From a checkpoint of a small mixture-of-experts model trained on Wikipedia: 116M parameters, 557M tokens.
Below are experts of layer 4 (counted from 0) of a mixture-of-experts language model. Rows are named router (the router's row for the expert), up (a neuron's input weights, with its number) and show model dimensions 432-479. Each number is 50 + 12 x the weight over its row's rms, rounded and kept within 0 to 99.
Before each expert's rows: "mostly gets" lists some tokens that are sent to it at least half of the time. This comes from a sample of Wikipedia text that the model never trained on.

# expert 28
mostly gets: " on", "vi", "On", " 31", " Date", "pl"
router:47 76 44 40 53 51 31 65 34 81 62 57 63 57 52 68 46 45 91 51 38 55 43 49 56 47 54 53 34 26 80 67 51 51 50 39 55 47 63 44 40 45 53 61 43 63 52 43
up0:49 46 49 64 54 51 51 59 44 62 35 30 57 32 56 50 69 38 71 48 54 55 36 57 48 65 53 41 36 47 49 50 35 62 41 51 44 64 60 50 49 41 42 76 33 61 54 41
up1:49 66 36 39 19 54 44 71 46 39 47 61 38 58 57 73 56 52 59 33 36 55 55 39 64 52 32 65 60 47 54 46 57 54 39 56 42 53 72 44 43 27 54 51 39 57 48 42

# expert 16
mostly gets: " work", " them", " used", " there", " works", "ments"
router:55 64 58 28 45 51 45 50 59 27 48 64 66 68 48 53 42 39 62 56 47 43 36 32 55 48 42 65 33 49 54 70 40 55 67 42 49 66 50 61 48 36 60 23 50 57 58 35
up0:47 54 46 49 29 45 28 51 32 40 32 51 45 62 58 50 51 58 57 53 38 65 60 40 34 54 55 56 49 39 33 46 59 53 49 47 57 55 40 63 44 36 48 14 31 51 56 56
up1:53 46 56 54 36 65 74 75 35 35 43 52 48 55 66 56 44 48 71 55 71 65 44 50 44 63 54 34 58 58 50 56 56 61 66 47 45 42 68 50 53 45 27 50 59 70 56 35

# expert 19
mostly gets: " km", "–", " lb", "+", " cm", "%"
router:56 68 42 38 51 38 53 35 59 52 56 35 54 47 44 56 17 47 51 75 39 68 55 60 51 29 46 73 56 41 63 41 62 56 52 51 34 48 71 60 60 41 54 55 39 56 53 51
up0:60 44 74 44 50 63 48 29 50 33 58 51 49 50 39 41 21 52 45 61 35 37 57 45 33 40 49 74 41 66 34 35 37 64 45 39 51 62 58 75 62 50 66 66 41 28 63 19
up1:51 52 52 23 63 66 48 61 47 77 42 69 54 36 41 49 22 54 37 64 47 45 46 65 46 22 62 41 54 43 48 32 72 69 55 76 39 62 57 69 59 43 45 51 63 59 51 68

# expert 30
mostly gets: " American", " British", " English", " German", " French", "ical"
router:42 61 69 41 46 41 44 52 46 39 45 73 55 74 45 46 52 56 62 49 69 42 51 33 53 53 41 52 36 78 71 37 48 40 68 64 62 69 64 63 36 34 58 48 41 53 50 70
up0:48 45 41 47 56 49 36 52 27 40 50 51 71 62 48 42 45 33 47 57 55 38 80 55 28 50 55 36 71 59 55 59 45 66 62 42 42 64 42 56 53 43 53 31 32 56 57 56
up1:54 26 46 24 51 40 44 73 58 54 48 48 36 39 70 33 40 62 62 31 59 62 65 53 47 60 42 67 67 55 43 61 32 44 40 56 52 30 63 72 47 26 42 45 38 54 57 47

# expert 25
mostly gets: "De", " Los", "Al", "Se", " Ar", " aut"
router:56 62 43 48 71 61 51 39 71 35 38 54 75 54 50 67 57 55 54 59 52 43 51 55 23 36 55 49 59 50 42 66 61 22 44 31 65 50 55 54 59 37 49 40 57 63 60 35
up0:80 34 50 61 30 37 54 29 36 49 44 53 43 39 36 47 62 74 63 29 68 35 58 70 56 47 33 56 57 44 48 33 56 40 41 50 43 41 69 59 54 21 48 57 48 59 50 49
up1:60 60 64 61 52 52 54 41 36 60 54 56 44 39 71 33 60 43 49 41 64 53 56 45 64 28 58 45 45 33 31 61 41 63 54 47 39 41 51 70 49 36 55 49 56 44 69 52

# expert 14
mostly gets: " Coordinates", " Website", "Scientific", " Animalia", " Phylum", "″"
router:65 64 38 46 60 49 66 50 62 62 41 51 48 60 54 67 63 32 47 50 60 47 69 27 47 32 42 48 53 48 39 50 51 53 21 59 49 40 62 56 54 46 74 63 45 43 55 27
up0:27 46 58 39 81 50 46 45 45 52 57 60 44 60 60 74 57 18 61 41 50 54 47 62 50 56 33 60 46 44 48 65 39 53 47 35 54 54 45 64 38 32 47 78 34 43 53 39
up1:52 61 31 47 42 34 51 28 55 53 49 50 49 47 54 73 67 48 46 75 45 29 64 55 60 58 60 56 54 43 36 54 58 68 61 50 74 50 44 48 55 65 58 54 45 70 45 37

# expert 20
mostly gets: " km", " kg", " region", " population", " song", " species"
router:50 45 50 39 36 51 59 61 70 60 41 86 54 55 50 71 10 62 50 36 51 46 70 41 75 56 54 45 47 64 48 51 55 57 51 57 28 47 55 64 73 44 57 49 34 61 60 29
up0:66 35 48 48 79 44 46 61 50 48 29 70 38 56 53 70 44 57 64 38 53 59 40 44 65 51 60 43 47 71 35 48 53 49 51 57 38 58 59 39 29 60 49 36 43 47 61 63
up1:65 55 32 62 28 57 60 40 32 39 49 51 59 39 51 33 37 69 57 45 70 52 57 40 62 19 26 50 43 46 44 70 56 61 55 59 27 45 47 45 74 40 52 44 72 51 68 62

# expert 6
mostly gets: "berg", "ić", "wick", "ć", "kins", "burg"
router:58 75 49 45 47 48 55 26 55 61 62 50 70 68 44 56 42 45 49 34 42 39 42 51 52 45 36 55 56 50 58 65 43 46 40 28 41 55 39 56 56 33 68 49 29 67 74 57
up0:34 34 63 46 58 18 44 70 48 67 57 47 51 61 36 41 50 56 56 56 34 45 49 48 54 54 59 54 71 68 30 42 54 46 35 56 53 53 69 43 69 47 49 68 53 27 46 40
up1:46 44 57 51 56 47 49 56 59 56 36 49 61 41 28 41 53 26 35 69 49 42 60 39 36 42 65 74 61 61 49 66 71 57 50 60 76 53 55 63 53 35 42 44 49 52 63 20

# expert 26
mostly gets: " was", " is", " has", " have", " been", " were"
router:61 49 55 41 33 43 32 71 51 41 45 57 55 52 59 58 47 29 65 44 80 31 57 54 53 43 28 59 27 56 49 49 28 59 71 54 42 56 68 56 60 58 53 41 50 45 09 60
up0:43 57 53 80 22 37 51 79 39 79 28 45 46 60 47 44 58 53 61 48 52 47 63 69 45 50 44 45 51 68 52 44 42 60 56 48 49 45 50 56 37 33 50 33 50 44 46 50
up1:46 48 56 53 39 55 43 58 53 63 47 55 36 44 63 51 43 66 56 56 44 53 28 38 67 53 57 55 52 56 53 46 47 57 70 62 39 38 58 45 59 46 41 64 46 27 71 40

# expert 0
mostly gets: " B", " Br", "ł", "ö", "ø", "ön"
router:60 59 42 65 49 69 38 43 82 49 62 64 50 36 53 58 30 69 39 55 51 50 35 43 66 59 40 33 49 60 37 44 45 38 67 52 46 61 41 39 54 43 65 54 41 37 61 39
up0:50 31 62 45 57 47 59 66 40 30 72 62 51 55 41 60 51 49 47 55 30 45 45 43 49 70 36 45 47 40 45 60 49 47 34 61 55 51 49 72 71 71 36 43 50 48 56 63
up1:67 40 67 62 42 36 39 38 75 45 44 47 34 42 68 72 60 43 62 46 59 41 57 61 54 79 64 47 52 26 48 52 64 38 46 42 62 57 63 61 67 51 52 52 60 50 38 55

# expert 10
mostly gets: " named", " Genus", " Coordinates", " Preceded", " ENG", " USA"
router:47 51 47 44 46 55 41 24 42 57 52 62 75 41 46 53 23 59 78 55 36 42 53 56 61 37 39 32 54 69 66 51 52 66 66 36 50 48 41 66 46 45 45 62 33 52 64 33
up0:38 54 49 52 47 54 48 29 76 23 47 71 39 42 66 30 57 51 20 62 49 41 23 60 60 61 45 55 28 28 51 27 47 45 42 44 44 73 44 57 39 65 27 50 68 56 54 57
up1:69 45 57 68 62 43 31 48 50 61 38 48 36 63 34 39 48 63 51 42 67 68 61 20 56 54 56 43 57 68 74 47 52 69 60 55 59 40 53 49 52 33 48 72 32 50 75 62

# expert 2
mostly gets: " such", " known", " various", "2", " Votes", "3"
router:46 75 51 49 54 51 65 53 62 77 41 72 54 47 46 65 57 47 64 58 44 44 50 58 66 29 40 60 42 49 42 62 56 51 76 48 45 30 55 61 41 43 58 49 61 51 53 52
up0:34 63 34 35 42 66 57 46 58 57 58 42 44 37 47 54 66 57 59 43 64 62 54 49 43 69 56 44 43 55 65 28 59 62 51 70 69 28 55 52 59 28 70 30 37 34 60 34
up1:43 42 45 47 46 18 49 49 47 59 47 47 43 43 43 41 43 40 81 50 50 57 29 41 30 59 46 51 62 40 50 56 53 24 58 54 50 45 41 51 49 43 58 45 46 19 42 50

# expert 12
mostly gets: " would", " may", " could", " However", " if", " because"
router:41 74 65 59 54 54 34 53 69 33 52 71 46 63 34 60 37 42 62 43 41 59 40 40 57 45 37 43 53 61 50 51 55 47 45 47 45 46 29 74 48 48 61 48 62 62 64 49
up0:51 59 48 42 37 54 43 58 46 64 53 32 43 80 41 63 51 37 61 25 49 58 48 46 43 37 51 49 49 47 32 28 40 42 47 47 44 67 45 48 50 56 48 46 34 22 57 55
up1:48 68 74 50 77 65 35 57 55 50 38 56 47 43 57 66 51 62 43 51 47 58 47 24 69 51 34 36 27 50 44 29 44 56 43 28 44 50 47 46 33 42 60 61 32 36 49 74

# expert 29
mostly gets: " |", " subs", "Career", "History", " men", " cr"
router:60 55 61 45 48 42 41 58 53 31 47 50 77 58 45 54 41 54 75 68 57 25 80 52 59 55 47 46 48 53 54 65 56 48 56 58 74 60 39 29 29 29 47 65 55 50 64 46
up0:54 66 49 46 59 44 58 33 37 61 55 62 37 55 60 45 73 52 65 49 46 51 57 63 51 33 58 53 62 44 57 39 66 71 50 57 59 42 63 38 47 51 48 61 37 44 61 39
up1:66 75 57 54 32 62 34 37 33 52 35 53 53 50 39 49 48 51 52 74 54 47 44 45 65 57 44 46 29 63 24 45 42 28 69 40 65 70 48 54 49 40 57 68 51 61 43 57

# expert 7
mostly gets: "(", " (", "ib", " [", "[", "ili"
router:54 48 73 34 54 47 39 59 49 49 43 63 52 53 53 62 49 66 55 49 30 38 44 57 50 44 54 43 30 47 50 59 55 61 41 66 44 57 43 42 32 52 62 43 48 60 70 51
up0:63 51 75 60 59 46 40 48 31 47 16 30 46 55 49 36 66 72 48 27 70 36 42 32 42 47 43 75 67 44 48 40 36 57 45 49 60 62 46 35 45 62 55 27 46 44 52 47
up1:41 47 51 36 43 37 49 60 41 59 59 49 53 33 58 57 60 34 59 69 51 68 38 72 32 45 40 46 59 37 70 54 63 45 52 56 55 46 52 58 29 45 49 46 38 47 61 33

# expert 23
mostly gets: "oca", "ona", "ci", "nu", "elli", "chan"
router:54 49 39 29 74 58 47 34 55 20 31 49 67 53 48 71 50 52 49 29 42 49 35 65 53 45 53 47 44 60 55 50 67 46 61 60 64 67 32 66 51 50 59 52 43 41 44 54
up0:49 60 51 46 45 24 70 56 17 53 49 56 65 57 43 53 67 48 47 76 43 38 51 43 58 48 51 22 55 55 48 55 71 84 60 36 61 52 61 39 38 37 59 51 43 48 40 79
up1:46 37 43 46 56 62 33 70 26 51 66 47 53 61 57 66 40 93 60 46 15 63 46 59 49 45 43 60 28 53 64 77 44 79 32 55 70 63 56 56 35 35 56 53 39 41 13 39

# expert 31
mostly gets: " at", " At", " by", " By", " Tw", " ph"
router:47 46 45 40 34 53 40 45 91 51 43 70 51 61 52 56 44 50 59 35 65 48 55 39 49 51 50 41 30 44 40 56 43 44 70 48 48 53 38 43 61 46 60 32 42 74 58 57
up0:46 56 53 41 35 35 44 43 54 42 41 54 24 49 58 38 38 50 72 53 22 65 36 48 61 56 50 54 44 57 36 52 85 45 61 30 47 61 59 54 55 39 53 37 52 47 38 38
up1:51 42 62 45 34 43 41 43 44 43 31 51 52 55 39 55 56 41 62 50 57 52 46 67 69 49 42 51 58 45 63 63 39 42 46 49 64 31 43 71 41 60 55 49 37 49 60 33

# expert 24
mostly gets: " Animalia", " gold", " Phylum", "onym", "ran", " basketball"
router:50 65 61 28 64 47 46 48 55 38 44 49 46 62 36 79 31 60 63 50 48 58 41 42 46 54 45 42 45 40 50 61 36 26 66 43 48 36 25 59 55 48 28 53 36 64 67 52
up0:46 50 48 51 58 33 50 72 32 50 57 44 43 71 29 42 49 43 40 67 41 40 68 47 52 48 55 65 58 62 42 52 68 59 35 35 50 40 42 40 51 42 40 47 66 47 47 68
up1:61 49 47 59 48 48 62 43 38 54 38 43 59 64 54 56 55 70 69 54 25 47 53 53 55 60 60 48 63 41 34 56 28 60 38 48 48 53 35 55 59 35 62 61 54 47 48 69

# expert 15
mostly gets: "\n", " JPL", " MPC", " −", "\n   ", "Species"
router:41 66 58 57 31 59 46 54 53 36 26 58 82 57 37 66 50 58 64 43 61 26 50 53 59 38 52 35 40 42 47 48 42 49 68 55 53 21 34 65 56 57 56 55 39 32 51 28
up0:30 42 36 36 74 52 47 23 39 66 52 54 57 56 38 60 40 28 59 37 52 40 63 58 63 54 50 72 60 64 68 38 49 55 64 56 43 29 56 22 59 52 42 47 43 37 45 49
up1:44 50 68 44 42 48 54 81 44 50 62 58 36 48 23 67 52 53 55 66 53 41 50 64 59 61 32 34 69 62 25 47 53 38 64 44 53 43 69 38 41 24 35 50 63 28 57 55

# expert 5
mostly gets: "American", " early", "year", " late", " Early", "based"
router:57 61 72 34 44 56 29 56 67 62 41 57 45 72 36 53 51 78 60 56 42 52 52 52 83 47 39 45 37 45 79 74 65 37 73 40 60 69 52 80 34 45 36 40 48 55 45 28
up0:44 29 67 52 70 65 47 34 30 61 50 54 62 36 47 41 51 72 49 51 50 43 53 75 49 40 42 43 50 28 29 53 47 47 68 44 51 38 50 56 53 39 65 46 56 52 59 68
up1:52 59 49 56 28 55 76 43 57 49 47 48 46 61 38 51 46 51 40 47 39 59 70 44 44 69 55 44 45 60 66 42 47 43 49 55 50 43 81 50 50 38 62 37 40 40 41 51